Experts of a small language model.
Experts: 1 pick a token, a softmax router.
Training: a variant of Adam for the experts, 219M tokens, 6681 steps.
Below are experts of layer 5 (counted from 0) of a mixture-of-experts language model. Rows are named router (the router's row for the expert), down (a neuron's output weights, with its number) and show model dimensions 0-127. Each number is 500 + 50 x the weight over its row's rms, rounded and kept within 0 to 999. Numbers have three digits each.
Before each expert's rows: a language model's description of what the expert responds to. This comes from a sample of Wikipedia text that the model never trained on.

# expert 9
Clause-end words, infobox labels. Commas and word endings closing a phrase, such as Skelmersd-ale, Starmer-ism,; infobox labels like Kingdom:, Family:; words such as how, what, due, involved.
router:503502561561586615540510515484624552479443532578596507429459534549426469552463503420551484525471527426444452559547516439554508497516519563583443481512594556500399493506463438452431483519454519462506470579456499477510567434500454496524518420472489478457529493498517551420578531561441458550557451458443468447464539492496569562454437506463534567488629576552522523509504423521530487497590
down2:541501631484467386442508384521561514447461566568502484499499458457457549471495550508416581521490541477444466551512596486492511496491498584502546515441396528482463529532359604562460492542568504531465486503512589498470466448515490457364536499458458472553484495522536506559537423503488493575477554542486446481536564466506448502498496494502474535492446534450534578536403468607495477504628
down3:537454451485560587502566475443445568531534450510532565478477530400530497530480497496464559453573471505447515472549421520512470422491442500565508625546608466526493512600552389576500498465527490610448611500470413481461528516449492584533424484484487402436501465588516395485481558462455540483500530525530458445467560572529540566527460520495487473541502540409528443496424553514571481489468
down4:471524602436391451497424437509572402449416492553609494499484462477562498507481458493427460517422455483488473489506566566482525572510429514549472494507539497496510559448450516548472502589577479484509561629504505539490466612501516532419531493475470449454548492467584570459530479594544429472384573507499524538511475532499515536566476475484527500539576461415396481394425482534500464486479
down5:544477468488465464509533553476493533532523495536469477543508495512463581517526479469379505455420481620520493474551452565499541435438574551557449565538467447489607557367449558490545514498590511353501529460510550388499590433436519555531524484506523540463492536454565405507525550475595515418469457543551553445485480492509431604498513517451438519586452463523471473504468563536454467513472
down6:526501555507408487478476592503551468491497477556553503513556488521488489499493483457432544582541500589481465522454599507481560443550472428523464490517548445422437396520501529497514519525597534551487498654578496549493523558605477522434474507432523515465464565625554553415452518536541408536548601397503512552527482501545497481547555474439498423425521547534418550438509483519444456518458
down7:469540550578521510582439586519565567490542504455388487413451462490594455522441444511560434528515481585600479450528576514429439511408539531561477444502500557432613566528505396414558467464491552444458410511423524519481501522600482486552577453493490550525482454534496516526429509479503391478493502550532456524524406499549561531447471501491531439486518514485531565535487406499528441502481
down8:490534471500494460554514476524457494515544458489479565540468510536484489455535477568481506480519495510567413455452519451561523488597497559490587458489468481397363379513459484608517436529454392506443527518457453505418571569549473454429416476582570410457623601510510409494518398528516551510481477464562500542528479488583544526449467545510500549515469443543538474495490451585528538446522
down9:492436443457483486563590536522510563587510500522536582472535456479459472418508550562546436531503588410519444517566583521540589371511460454466451450427526478405555524527541594488489527513451484613530478610536387503447495516405535491440445445574490395511497439460495553504468495488483543421579427469514473490518486512554480598548519494523453483502512518517522506562559494544508535454554
down10:529518588451532435543480437446577562523512499492470551445526529470478382457500471607507522486488430552510447461460483519522536459480500449504516536439503526572514439484474470500516485469586495425474533393450524497548488467425485563444442540590530548539520487551457401616483553534546555333426517481482421498440432476516439496475502445547499437482515452436464417522452421456595511429454
down11:491500471404483428484479491484426436402433587480500456524543464559572559529525576492442523367465418556461505425425451544462510418504406467467552474460511411479486502445527467469640534581490528466533521417435492562451514566513462441540421523513464480482543480494436476514527583465418433538524506465537502530520508506520587490525485503508572490491478450496474492529585500499389529433389
down12:560464513484476487537588404459491596454531516512327538468537478492498445481473449494562433522518542410587497441497444516509492568551466479570499519575451529475417468587576425476532426468495523499454520467547442461481516504499498570435546568551453391526525495571507510412562523527528477521487554458517425472553402499454579502504509452461491505454553525551478557526587425414557511449583
down13:482469490476479507495537500432452454464619522502507459494534636426524549530447486453516479459415523545564512475627487538466480408511508517590492544471443463513486467529458535559565532520509460482569455551425495445437469469521465548483504570526520574501371504401551422555545556489589457437380572520422510547537453504500523468489362469505508510504561507543516513435463565437519489428541
down14:523475543587502526488478571500505489553423479559394535513473573528573550485419414599338477471479514461446580485562508476470501460546438494549473518495567585464520539433496481543467499538512438547477467508470542512490517496502513515535575594408529460483492532476434507607495489547523446447431522545480495505420511484540459435532423499459536611504502546561558517598441441499428473559623
down15:491588522467543574379509451433473493487469481472472490506545519524500545456467441470512441590470521564526566590544617573521479458536449454551471529454398435595456611617538533411552525463442509511490550541440497502476493577451544553457497551574549453512525527442516497493434436465614476603547438501581535410504542529518495495513480523460480485517540558480540427542502465441552480490554
down16:507522511475480485519447556579501489544469494541535543582441554591480531419510481545535523600500528486441526532489499429598553607502506544427464479532566460425431467364464457497573477556433560493545471480509554545519537473535554474514548521487528475498538556560570440432433529464522448449423502504512496534496472475356570504508415450499567477600522579552532486479453574466463432603437
down17:550560620445369463582518420478442459560519493465508543492448546564455482480530600449547496491501546470507538464483506459549386391502474518538419482544448539498442534499357459534548493495460497508519490509496485543526498459412465546551430455503390502513534489562456554493530463619481623510459534476508435451547532543465451512557519437474577474451512523489535500449464533544564482529393
down18:571584418564502538437481557529493474502500387525484472486620468514455593532499445618590558470492438500519536555512469514487544494459513473492572567528539405485446440501397494479491486488550378440448488508421540563483434444474434592406469559439487484555500418462461510499503419509489494484510405546473450464482483530543485494545509485592549421531567567479521487472498491612544477522515
down19:440552444526536502604459570440516615420456459573507470475454559439526515441467545563380540525338493477436430573497581484476446401540433485502433530438528420570561536552488354486484500509460489464501545457513410499530495493530475565567507524506467464454506475500468530482569535489539457488467551440499491536520539501474507550540463558561428455478536506568583477533417455462478509482515
down20:378430413534335556487499574385466518590519468442470529475495511524510467527467477494556421545493469545503600520552461354512543525567563519465496435410541498497502567427522585508536556443556537495528544520522505504515501422457532511518502541477519576515569463503472524520520413480514495411468552571599509549490477481505517536508523540473523630471461516528517490419553495516500580496564
down21:497473466381527449555500542529550500541430529477520477450462457562516553419517486534504488518458579408545453520484461506426542470512514521542418483494474515518546479531581465425515504554416489470488557496530516493447421541536483453476554446500412556498452458408451424490512613484504429457519593446393567471540639505583508447519547440552400589525432457526477427537523550519415470548482
down22:539543483508421455565406523581529449545547504491571549515441479522561476505403566459343548504492451577530462541502569525449423467566421500466508517524479504460481438371546478536479500477511412507603440418511493460412534506531494539489505521554528628455461492531561468540504518423494401492593467487504478541517551498472528551576446549542505565521547441458515554448473476403497531487543
down23:517516443500366451478445488443448457542561453463568544555524517510556560573519461484468403487407500452431475466503441499497553558445407533530554542546474535525521456473595560538513475487524416521556444478566489487504463408506519510490525634510487465512543492445609527391466540490498468471414527449478441579441442531476508451544558439575525455418521531537445535576414513445446464565494
down24:477455506588377544481495460508550451517465526494445525498527473459570522529484542441502558485527549502503529406502527466479513530492351536542453417524570482497493518560477475452379433459526458502486520558536424461436448576502493479427622519560447432558512588512467411632510463567509465620543551515499535509526497414515536573398512461540458569495471471481431512529477505488448520517571
down25:516445487519496565491461471485633507531562458522451467467444553528518536492544517449439542443494512494583535492527475508509494517562554420542574495609471468506623430518577424510555504522507480443471458538415495582485451493533398447421550406536536448493433507599513498498516506555604504427478445451566478485597531598454436498423514585502444494530479444517548489609487459517527565483459
down26:400470490543505536449510536527493582588571407482452566454559548547476464552417534404534494536382531510431512453545454553540557481517366442454528505535540521509487526536462451549474480462469472504483508512509400545494471490493571482528471470518481495426465519504515543439519499609460425446393520558470587509524427537511588492527467585460481444599496448518488524476407375487563508442497
down27:483578479536528561470509551500427464501507508489480536546534397624543499461557515466500556499573482515506512459558520480550574621409627511564524437471464466464468561461487559517546500512547585550528482493497504459496566438580477558469478458538551498537530557497453506569543475562544394520463574441569499560547480435490407516601572476529479548485438512419506514467614584457456537474427

# expert 7
Sentence ends, headings. Final pieces with a period closing a sentence, such as Ren-o., Sarajev-o.; States after United; opening quotes; closing == of headings; table pipes.
router:414540486540508581517495550491449503517484470496642547435471560537460419478480458455610467545474494461389487516531509534474486582564448454517548562544461544526447473541499478443429551534351470499584472578499486554400550499501478623470498410484519495424440511492494513508515489536441433564473545447472508548482541519468498602509528465533453526444533490626539447556475420540525501438522
down2:450491467525476493391468489522592520554459534565528624541585579501508488474594492552472532521509475419496413540435465492553574410636503469467487482554529580478510468570481520433470493471495481487522588497430483495420514505574476473478456388496427401530499519463535560460415462556567534521521506435495490472538434566557462585559539502557534539514560455543542383498504473467474440479532
down3:476584515478486513486430466451464492444406603484495391537529529416452519509589503514475495459505571549415508493512459494562591455486543454473468475462464523539517611385532654465462467493538495506496440458541517530485521570508485533432507457451497534510527480520493534435503475469464500539494402471449470482535424494409406503507553519576559437462417629534567638502481519458471517515488
down4:502456655501493455503428424472530489486485514500622476573545443475473538503506449396345561460489514477522389577539455542461523520467424456569431541557495518513512456592504460457484505468536388491485497532552548542440496526525540473459542464501480468488542580507484516572473436463558533502583555440504477451553495458486515528475524522546498446483592481424498474416530453471451361468541
down5:530468498450490588541528494462522439417495515562368501473543414424444453445530556426532480505470496553519555489606589505499517630466691545545500516527498536507465520468524521511509557472469445401538474502483550507515469514610517466463514513582438523520506501573482430521522524528533499410488465470477476488483480467429453464556513575515574547522550532556485529457545565471595606474450
down6:531534518519472466492484490437519540528493544485519472486450434421560441579461483463601538396424451467474519504378426522464453447482291527510522568522540508527525522590541405530452551458468512483533533532505478475487524426542497483560454489535513443478459455510516472553452445525455474494472608501529541508487589456448586500472540483541484486447517515522547456477410542580345461505441
down7:533546476519498458529493452499481508486486504525575472423482572474513459473466512468508510447501488512482439506363500543483462459517228531498499542535473499555444551534494329481478487494530493522527440531537405508538475555513452551532473495508556462392478484480529543539504530519513494511428632552504515472427519480499573518461490472526506435523567459466532480493384471508449401471489
down8:456516569477530511525449461483474529539529487410448445509569529563531498624435445416479492498531430603474481503529455553528582417530606508463529450473466466522449505564556540485489505506521476501473487508459519599512519495485468526480542529444430534529458485503564516528459545512458469455419510448574518448390497474451646497570485495488649482551573551477569385512569424406474507534510
down9:595441530491492499602553552543471503566526428520504481515491585466497550522381423561428547473523464428477480514477526583492405499451437464565532477584612413520583420512483520563550497478503528475503407505499476491520540548450460579474536485455486509486470457469469455496526498493517497492444576561528586550479570509473499529514485423510521461475650400459549593456403501525547404493519
down10:524548432529496448448484504506474561535464485539528434556420557561509581474523492463538514436463401514419519555414482584533547449483298557509541492480567531473445435576489410406454495453519527464514471494546488562569631535498560549485505499456513425444486485498544518545486531535434546542564564515505587482446501405475492512459566483457429526488525468439501468519577481553511462431461
down11:595390449534472516526533483472465480481489587381511487431546469494482502473472389546492473493528491519536543568484519573559541502516482474662535480480511533493505509537460531482410522492614529400373471505506540504468575522485475478450472533496470448470411461551480543508627555532414422452439512554471568490480369556470486472473507569496520454484547486544550578477504432540512498513572
down12:500505527578412517507445519507515501574495522484457519496492539521448466428372522480529474496461474423519556532480481478514490583373414522487499478425469527599584386589487454514396503459536595439557495476563490422498492553446448511610517452412527561516532530485519513557518457568465526488569528426506608543525493530482564511511448546459419579454455540465565425460463466544455481480445
down13:541459492469500498466543459474615453565504521490529520462527556542452572487581472508453516531406500446425438495603464522460484547520595547418420516496476519472493525472490465518525484558479547494466524621409471515494475453414525547521429562427494534405397449446520442480531463475453523581503436560418533521519516513511524524612461501442564453526514488426499483556546507428497358520612
down14:476480447577457432579522553492515550502520545506414502535380525566462557436533506551536414494460495479486458420466555467451579564453518520510495456587507536507400574465429566502472499454369454438448461506489495459490515573515568425574512487542431495519527492587576536501459532516437528479417541492513541389510536520519602529435428433528508499415458572498454427439490452520529498431544
down15:558609519449459522546529522448451549529534494578562574503505498525452451594435469539479585517399594536615501505516548467490551497570476489457535548448561430524447534498494421505485513552533517446575553479518405550454491503528438481508436494606498464489540503526473481526504401521455467576478481512513476504444472418539494500428538466466472450488574519539556475587509541436484650421382
down16:467542500580566482336452499478638449493511391485498580507423421475535493549380488527519498496567503443410560539441490461506565597437527534512576481501500425521563455457538497494537481410528494478486544537452526524510506525513511457464475488408582502463503510434529493560481482527543495575548491572537548525581477419508454523517551595468564548488416462465427518468473554561509532423478
down17:553473545369562558443520501473561537509435485510424422544569531507505557462531425467511453577498515483510480429652471504560500595487621503543517577531478570519572473481424504493504515559564499551460474488517443466535491516485429460459576408467474550497519477421536517493475545418556525452519425489494506458497418540456472583483477391549568556474434509572519500578567476428523569507496
down18:506479469595450463513543563488432533470493537545571590511568517553469589578513513534417519457422507423542481576568557446455580452432468479497583492531484497579565550471454474566521527455406495496536501473515481508506434539555567442445434576564383587538538455600555548541513480526501543561533544546563538532559576481533546433457508556442483406468567456503478485570508454478479438490521
down19:484477526482560434534555534513523417462454510516443535405492540506466486450472469453513560453519522483412460535439521318464588478514476409478465429593517564549584569592543485396546473469515444488469457463549464521555507448489550511482483547537479505483533554513452576436451543541523555453545418506512538409520490512462499565520591422516418472583545460535471539548538503565426509533591
down20:494462619513467478470562422574480477491532523515368533543572541605467394537531466386492447572494585508446546536557546504499547471536524527440439543567558525479483430543547577494424541523494420515511472458392565444452418446541555459432428485440555525551499505400482563482516499546473496501448481436564443469487480495505521538443500512501566595514521472506510463459498513451451506575411
down21:500460441482477523491536472520492612474524480468413503509491588539475465506521571589531505494588451495472564508478380528492619576589416458505512454474480537489500486654523463460514432593562511548543515466534473528579429592558504472575525570513504438452449532495481533538445502503452504652487471501515597475555490482464540530508502477435516481482502518549540514512511380439471417572490
down22:461498547565505509475550565506411469501465489482435534488592599479492477527476432406475531458447448550487437483431493506451467586539375420466468491543545484508555415606518360524456480541483496441541567407470566584471523589535480567465486512510437468534513518481510498571479498514548616503388620490535404537480473500509558511546465498476471480537513516430506467579511492489471443539539
down23:457554497520489558521448605626521430498508492453461436494529507489436442446392443563455447427420520510464498502417427493512605452525469397522558418501472472570462510556557450494518409561454483507493484439419508478552462510568466506523470583469486507496502507524520539500492497529480446542504385625441542526411475537423538486561503520500505505469601465481580505522565603510477485525410
down24:475510444569389403437537542428504451495432576527517509468510490561443459508458433514439540544469511456507477481441510586488550480549545500553554448459445536450450518512440398535448407460433456527447513534564453466489464469518561651529540519414452482424512480502560573483524521502440445528527406550557424527510399489506595413529531511522529522450534483521528449540491463421554471546597
down25:473578470475557529596511428547419405550536488551574485429513487522568559548454511533471504514553509529493522456561473516494535517459568545420477533532490440469471567402510550561535434559483539492505551506522573463520515490513467484597470507470604595526481423422513503531457497468525450416451401506575459493484549497510417523492388597573589541497564529478489505440387531575546554436521
down26:506460569461498550479443463524548487485503494542500498529511556432547491451502448612446540625469404587519507474402501479448456436488510532579505330441428504582467489511508461423522500497477452431426506585454474527494462576538518477379463497546442526578463547487472444512609494467485554580502508492530514576497519427502567522414538561484421524507552502479481569555532458545441486549477
down27:480452520505500468497562516422544530546462542507454482464535537514527426459524464508474555518513435531539434486531497494557531453533375592578494495552485573474363622545520438564450378518543466531529512536462470498482451462497575557523553484441484503409471455468501451452496477485438506570484657454504504494474485529549468541514518565483526527499550457479440489482600352497579428494592

# expert 1
Commas, name endings, tables. Commas and word-final pieces ending names before a comma, such as Gu-ard, and Mus-at; also table cells, numbers, rank labels, Thai script.
router:470456535581563533513601522455532517432526470457574563465506406481520435546492438457508503583481452494441460492441502513379470512483533467469527435414578457524406474403499445477489538536366405499424523532486480465409517433522555609556505371565525444508461533476473505438569563510425478540482494537498567502577518497557530470449519560458495547473556486584509501492514468532505574539513
down2:461537490329528504537573495558469499393464566516601422450478524501474592546538430504509477559560530474616451484559504528489545455536582435545522420431567555444474495479444506525411496490463488455442532454513479484471584454508434433407560450463538435422610557440465531509571481482561474530541483416512445435468473477533544453560497488466518537487514572461541524478557474513466533469496
down3:520499524498452563519518501508463512518472420532521466506480470521499447483619467547508518466556483542543497494406531486404523462646557562459557437462572475535521504596467399419513485442502519426526529487496535447518495570551494436415508525626529489397444506504456519504504508466475635660552472498545455479490574527456470528479504511443470498531357531432452568478516528536470477483521
down4:402437546495563450479558432477483496544420534414438501463502549514567523451479582534524535516483503589489428464563502517514448401560474480505499435584461549549437530554499496549536478455462502554472419543525454465498574551443584484532483479479462448438583534540489532442534516507464490493437496552409612588474449554580486415477504575492537556660561435459533537455530481565502553503479
down5:548475564495450530467598520498519544464503559563519444524547463562490578573462449528595471452499499437534493550497495512535455505494537553500483513491545528427457497523469468497528546503503493490430546568492444628537482552498411520571492395631495488580502600457446565536446441543502496471533468482547636442433558525494484478517525503526497426533638377504406570475528508507550581481517
down6:521442533486506573507541405582533517461579545400511460551529550508474467466472400515546507457418489436558536525491539423558413485507556521521542503389555538525534586550561430439519549472469518576627506484515415532502503462512549441484467571536472420509452475434401475536409546437587520473501526479480438467436496486469548496446571479445529549618514579544566500522482450516497450530464
down7:488501595517414505394472465465573517429444510411512462605499449563471455486477407523532551426458432571480462466523490444439584536525523387519461480443448495507458411454531494402435441508524455433516436511499530540451423530452491541433560484544445445468507491523456503531487465448650513526424471490521508474525485487477514552457560529419465540528487416535565530528475478537510517646523
down8:545503579465516462453466567506545413488597463485512506350475462535413566473422509525486466531532470621521411417461546385477526533507569475509552432442612525573472524576481478508489509463497527515470505417507516555512445456566573493535486553616579503435522515483531501477517427488530524442538410482483522475462421573487609568479527524543499506515583496575494461503558536516498499500570
down9:513455548528424477513528582505497459446444539517378532566490550506590519508457440592432546440453515478436548476501570492424459399499467511488475538463527555476509534428491494580477478547524374494550466553451457534507546549524479577484475682451539427501467571459489565520586519578498466469468598523477450510462461482523470468551353490496487573525466505503494541569498508469458440545494
down10:555445567520492503394568545486504488562436502485559492574474526474488472531596456521503541524397549477477439552594538598551533471494536502457535593427473531573609461472558608468409439467551524517542516505613459507550457522493486387497525545457485469545463525474571550497510524507480598406446504473449558412520452485495545494418476455559528503561506478604522495483453506430450484518571
down11:496510593456556449472525526571462470427483432450521604516542466412553549476584515458427473500422429555514398507514457576521524492445433533467460458549420454419454551497515468488429478510447497457536590464503476637511491538467546541460549524411454422421488522507520531499533509476541442543530516467553479515477537424455478468550509526514399458381573449475549406467521511531552396493534
down12:387542480560423467552529427467502420474486508468466469508473571395563467518482579486572449489532527517504628466516458591555417571517424498500509538566546412522558437439473516416515515590549400447474539521473400512551553491498417539468479472510511521501504542507550546502494478473568565455528457581491542574509592500525546526503525460483481505513548437451453522461513395618480524441436
down13:500531494439508559511533610453443554490448525550568461522485474421555530448464488457479566477493446628405496535504546486500430547484523402523462515502449425458473462394379552530567460535485504449472427477477420514494472499494436533415482526441500530510474512546328463564477487456457483527506486498524543513470524521461447394528451644495517488481517482452447572549483485429475501510604
down14:452484483373528577522460505484435490449443509545554529457492498501584499419492490459538476513450424499509499445462473436469538495521621566508437527559483504513518496538537456357509478438419494423511485414491405446449503391490469508482512517443571568508521476513526516404647536530541463570569485594457430519501479523492474530472563519415602466485515529515558569457482523487493538599457
down15:463470434553529613490447546419478537586534521408441498449450598527576479490467501518488536494460473501455464504487499471456572452463507485461535422584487590514558519481500506470570435470509477479461488557431431430391503497426441508439461494521494407497519384490504483538408578590504550581503496464528564609526426483492419464456465492407504447403475564462507541504584438519509472478484
down16:480600489430486452528524432421504567486445473504523431478520488418538439486504497535491508505542453496460518529344513553440468389466238556519554541510535492490510592589506441545442487467567503467454544564571454526537447517479512560523537516499472472460524533510551524540486441547497507540417573508529506473419520478547524506454540526444504480538548486481542510435474447482486419523464
down17:504496535457479662554540465514517412502501485502484500493513438540473536505481471558502474580483589542527416474657499432434564557456687495500524479511496457474511458451495612417549535490474508482465418477462520481535571516575543453454452519518483575579511533484478478457490493500533440516502402440467497521483553489432453563497529460440509535507454487482492523544628515444510574480585
down18:501587484516467503528537479478550512453516427452360436508543524393518479458551361504570498507418445482455466506475478522500517552430507467520511512555481492480488502447489343530443423510574487468444451638563481489440542507491465566486546463521489398525533478507524550423528491562466521493466570575488504488477500565504411490469419495507509472473477471526443483549638462485589423433535
down19:469528481493482556532604494519584484418559496462510515541571415529424463478637585508561525551500595469429526518419527542555567494533543563483473481528534483521600517533476616444477567518473550503521416437538514553514437556521434486500481461604516455558498462448514534500512547521419570415467353484536564424519473546470523448499538415453491465526459467487502482462507537423483572528477
down20:512474476491513562549511500435457433554404541561557458541524528506443480466514523550445552543455588494511515467613500460582468499443564488453528569536458525490481456283513487490488487524493403439490385510508501452554500543495480495571497499481519487392514516468493439455475467552515494430540434440417420490427471479442438393509524533552619463485561489483555528489528456476530436557518
down21:490495616504590420542455501439423478481442441536490499414491546562557527508454519525445467520581479512505501506488516424505526501421578566523551547630400440506530465466523568457503485459481549442517466437373517542493428505434480452585476536535558513530474481541566514492531556592515455466588443402582431510570431426510443484481580546536495436519430558485457548542512449494499486451507
down22:561515559529516539464534574462544485522547543557521461444454517454519509530535558467430522575565427497533408515483544535420513434470589548515518493557529449627456503454549498525474472502552477507540565472569526417495436536376438454466491485537593617520440548502555531500595512541531504490558427475456647542476479475556520438476631499529506548498396462494489477434540549459523539482505
down23:500583480501512459461464436478479497479511428475546441461569423462550503449601502483533434579521594534449590427533475607569477485506497510475515553481443475452441513490521474535463434550506413480508552535535584425510544446493556565456460493479535526509464510455581500467522501629599576397482501576518574505483621529448370545464508509560507452548448445450559563533511528534501553502528
down24:422430543452376579476492431467399475587556473482608481454446521581442457510362572509563485530556490498567565539505538503563440518503455421549561435472567497507493506540510432518540516516499462503592528532478514511477443425521582640506474545417490457425604424484446522520471473485526548457485539507456491511413544495549487510502468467442526509478423386488498473510527491485516539463510
down25:440512511472529424476525497521529558542452464442388577527531463580497440563527522560477523484534384525544610534484462443459456519396520398463526520519494487472501542633421557457540471480465512486510496502454469563462501503499447532526431439574495460564566485604530571476520527419495564484424508613526514505513464496520536525483524535492421457460439480517575412492418466427465561524379
down26:513447528496499449490434429498456521563466526521477547514403545522430495512456520579561449585472533393583464536543483557531525504536600437439603445454596485527530523519525480521414507473492511587513543545457494481504536600486565403530496514501538522481569487540438528534513568563477500532559530516509461618521517512493502477397552525376448520583425446527411459471464457445534581436558
down27:500499533492540636489510564487499451543488452462468576502477536542501521435525519466479437455542540431481582451583455461513449451508787487476496526479508462525555503473559523412470469505467519475538510456448521426470461476449527461501496486531503525595483498482485547439483476535431489510574406499522480497509533515474484504511495403456541525442403472501503470571571486489556638500515

# expert 2
Adjective-forming suffixes. Suffix pieces ending words, such as -ural, -ious, -ological, -able, plus dashes in Korean-name lists and nouns like school, professional, title.
router:418597538450543545504553546490446446467503533465419504399470499538488500420448459424581520483507517429465462487556473477499503478580519513528555467482515565517422644488438517576487500591453523558448574490463447504488513494492536609496527430517557556460458613436520493434464501555484401557491553491439401529582529529483565559519461595493557554462538522595504493462544511536555558507543
down2:484492448442506504492513472449545586470581496445632482493498423484386456518549609416577479521574527565564471529535485499533446563444681467506480450588498435481546489542502421394524504473445557490507510459547528451500474454511503449503430402594407567520496491495550512521454448475497509561586450494487544515539507555462599511449597471466483450522502498509503473437501505501533529536494
down3:451516480510476596557470543570462487520491428520489580534447484472502524615491484492591425568472441617474482445461418555522452447469374463507500490487575471491471466426577360527518532473494461458566488521491403552463620525490420543514506472518582557531501546517515518405482498590422435533472480475451535577458445431470471427499506490501517522469424495471486464505482502432429576458510
down4:462505546464461525436528524505511515484524512488502480562542430487482476407479494470490532510559529425444498494560582444468542580548550549471606387570518532538449422512488623490528431578473424560421538575542513505533412521526520494457535626531469577547494506459431469479456463532480555489483385468406538631555458582432541483518559575470524558476551510453458505565485518521517525498443
down5:494524501440459494513498509472529530475547494556552512441549508498500533525570458534416481441550550576450537501641523469511502594493612505459536515473467525425464536403569506450497405449586463524499555540582531464534510483460459380441527484502543495462524586391465510500478492501506547476497341572541494561573471490485420531492557546427475545475474445519482531530528588492619432568518
down6:493508541560549473495483438492418485463404483474518471529510501457476519446563583452574469431360541496465563538549594445567433568410588512515433563550544509468456469366528534444427511472507509427472479450499561470596452540541530509512501462498429475542551490492505468545501501476477486508523391501548542601394536455519408484442533584475441603489522556527502496535466535520473498428454
down7:470542514493472635472540556527394458546565485481497531556351501436572475567448513471479554435491532550419469543431484399521488504546484457493487461480499553541499540506438472486616553483394492596606479414479549513537503542451461540504414556605552490522512545537466453442471519477502510554506471508458457493519491485497486490465501563470410580496559516482491486447468510466437591587396
down8:431470467515405512484489534433538466462510512479531431491528407464533575487527543498508497423583517535481462545557496512383465475547525418534492503390520495449517474568473544494523482571406470400468571543443496550461443471563493532441447551495459568453398470516493490500473556510524554574514447524397416466548521523449607370581536468475428503420498537465525489551555456498577493596492
down9:668516510467592442506445482471587445504476492608643505483435498489518445546469528492522564502604490522494455469540492536480492382449655538473480480465423449505510478457466482404519550498541519524535561533420540479453469529557527480469508549432553447463499507532590481531507541481587485545533488455468479494452431441413452431488503544507555542444421514461485426449468557482514523502452
down10:535454566548513537497464463441484411451475481462400452413591491556480508448536525520460509508557451544531502504462469542576521505456474594523510446552515470491527432592402474479446528534504571596556486492561508520535530446553483498548428522485486567537525386576560498447489532400343555489501535550511533499562495555401551577462599415468567434462476564513458483504510476442520463476465
down11:413527648571492460500546523515559441525529459415516486544485563428500577521590524516586560501609521380433474426500509527450487614568408444482488544557479490520486426458561531406441499456556508441429493507518466507445500505518437453457445546539468536535417494473533499497478474501438569604552447496441479511502573454500469548467525505485521458529460501386487496438499449551420539521491
down12:469494395614536549465517538514567511533483560502507588501507489507561480508524425464455358467396526506463475630478422567441527448496625458462466438447488505479467493528441477429427531426566532506563569515486408492499521513471574530480505470521483408542509513417515439495520585426494488554462401498610506471482505464522493534534479477469433573542442487472428404487466541535487462499493
down13:463550542377438508511561457513534412533484498414518503500560505424532535464479504531571490481502489501482479471641493394500463528586503452468546547423523545449477576534459566566440402487473552433462468500458534510520455572459450612498561472553495503481497505528520510577488459489397503557596560450575476514509410486433582594577493492464534443588475530542499520474544501570557494525424
down14:590527547472526529556476572560488465569511462495462454591522456525406532507400552512542493519525509523453573456447550563503459419495615530521462602483439522575495462467534499429489598435472404437566451547445614432503432551489494407435496506476489462453535487496455466461516468404426504455471518499563607501531507482516572386458459471550467507560462549466499442559455508523504470459460
down15:610468503493509470482481341558398439497448512560434464462486478498529574569460427437519408584522492469495408496479545494492507489489470463479615494441556527471506572506390435555508457509484458550504466437464509443519495496455485584445493554533521473517505458404587493478491428525514507510504436487586632482482509520474556557530498532537468604442486580524472497409460526479403506566498
down16:420458441556538458473434545494488463521522591508595510438464516467466519517470440462436551555441422505398428498493525543581508507564525536437501440457511581493435435346578429520519495539537506426544496521465510531559535435567527521493425497533546593434504547425521420480590470528565345454434489501477494516475512430504378516520495506491548478467480498532551527523471486469415487528497
down17:520526458472446481381430454528473560468480506507508487441491509576527578568494506585468434530532498455478514512509461489600551535531510407438495501389536613532403516503481544454442509453528521532559510493420573386359507582418444535558475521522520524510463587538529546506487481482473493487580516575554520461458485395451536466538496532474523605594505482580495537520481496485397508497550
down18:487470511630486544536493556517395513521469441473546507537558519455524561565589482478513549506583499497479529517445476521500538463522416499445517547645523492483478512518571428427562544463621560458496440505498484480462512429488412469548515610430497500510468341497444524487580515537423566529536521481548495510465530425457533403419445606484490468552515479521427545456460483516507539553503
down19:508452441528495486531629471537434564437524534483453523474546519547464521522474409513459458499425530489517458519452426509470478490413531569506504520508595469431499527520546524442532545457514541448508489509555510506537575524598423545450475509489517487470448541554460516505514451567405496528554352500530582531419495512398436489399577607450592532437450524553547502507513649493473479520450
down20:580440507387500470496499411415546501507457500484452590570538469570528427502519429502537561534596457538534474399531606438500618496557632470489512516480509569452522564513534545499513529543498472419558461461487499468547495558474556549441460489489505462520480522476491568487526532451421533452604516516522512428535470507396454553472449429453524556451400479474467492469465463421564479591531
down21:471501501546468448508522405452492566494475425490496578533434564538485499461580502554432505482511422429463393477610492479500499543478507467492585556534379509559473412355550501530488505424459432560554497476406620447528475432431494458520488446550509549505541552543440563555501554460466558468516574462497472616492456437524503517443477585484450521503458442507516449543520486439511524456546
down22:472536473553471498538500525521548475579464448510445484576641633524555487422557478539565529516337484369541464503537516546507459546481505482471504485520516413514533565553479398528533486456468485418463508547557489472486459567468474486488579464457533439490489477430464423495500437554566563466487531539421474489576486607522576563414530469503474523507541479557435444513488508509479394504552
down23:477491562471539542504525383560611589556564539516558572421498594471575483465492448510558467480487505571480562496525442505559455455464467390467525592484489493513494545597509442481411416536560554519475502500485509546501564538344450504424462470459505457479501448437475553528490473546564454505458608485510492563499506490516503509498540528453446439460553577386514540478496610505547467465532
down24:447576508581525468527513467479445450527574473563475536567470541509541494475548438564537462344496522467469499528452600461504496507520457423592450537598463515433489495508418395486522469477528527537375564613485513563516529487407516497510527481395508503433512495503539491343472512475486548539475490432482532481518505594557444448509447434594551449457529486549485460444526516460517446477511
down25:503521478474455574455488507483512423449568462508567518549476549464500485426446477434571550547463493474503504464455487524504515487586473547379483502538585450519460471514527622620486466497552473470464556455397471630443512500471565570465469474435517521549532580440503444446476459512571599562453539527535503483409430539488538504477522487391497561455464406480465440452446477543446540460603
down26:580433495521491440566555449398574576473517474538426468511525516506525528505528547538472482411480519565471558478491443570497495505492515520509545620528440561508441529561477504473417452575461534531451533527516517574574564488432511510455523427507477358457507488457470512443443512554463544493418534573523486434505436587431475560461439531452519428545523446535376423530611438493573543488511
down27:431461523516503376502561517540503532454536469486438525447527535532531463505482468504442503466541521494498477474385445440512515487508278424503550421518496484516452461638471367487488474507455509554469492498532466533470453565410540470399483588480490448481515500510567533413455514509534534540444573549522493516493529501469616509440511450558466582520495491533490415524430527533498512542577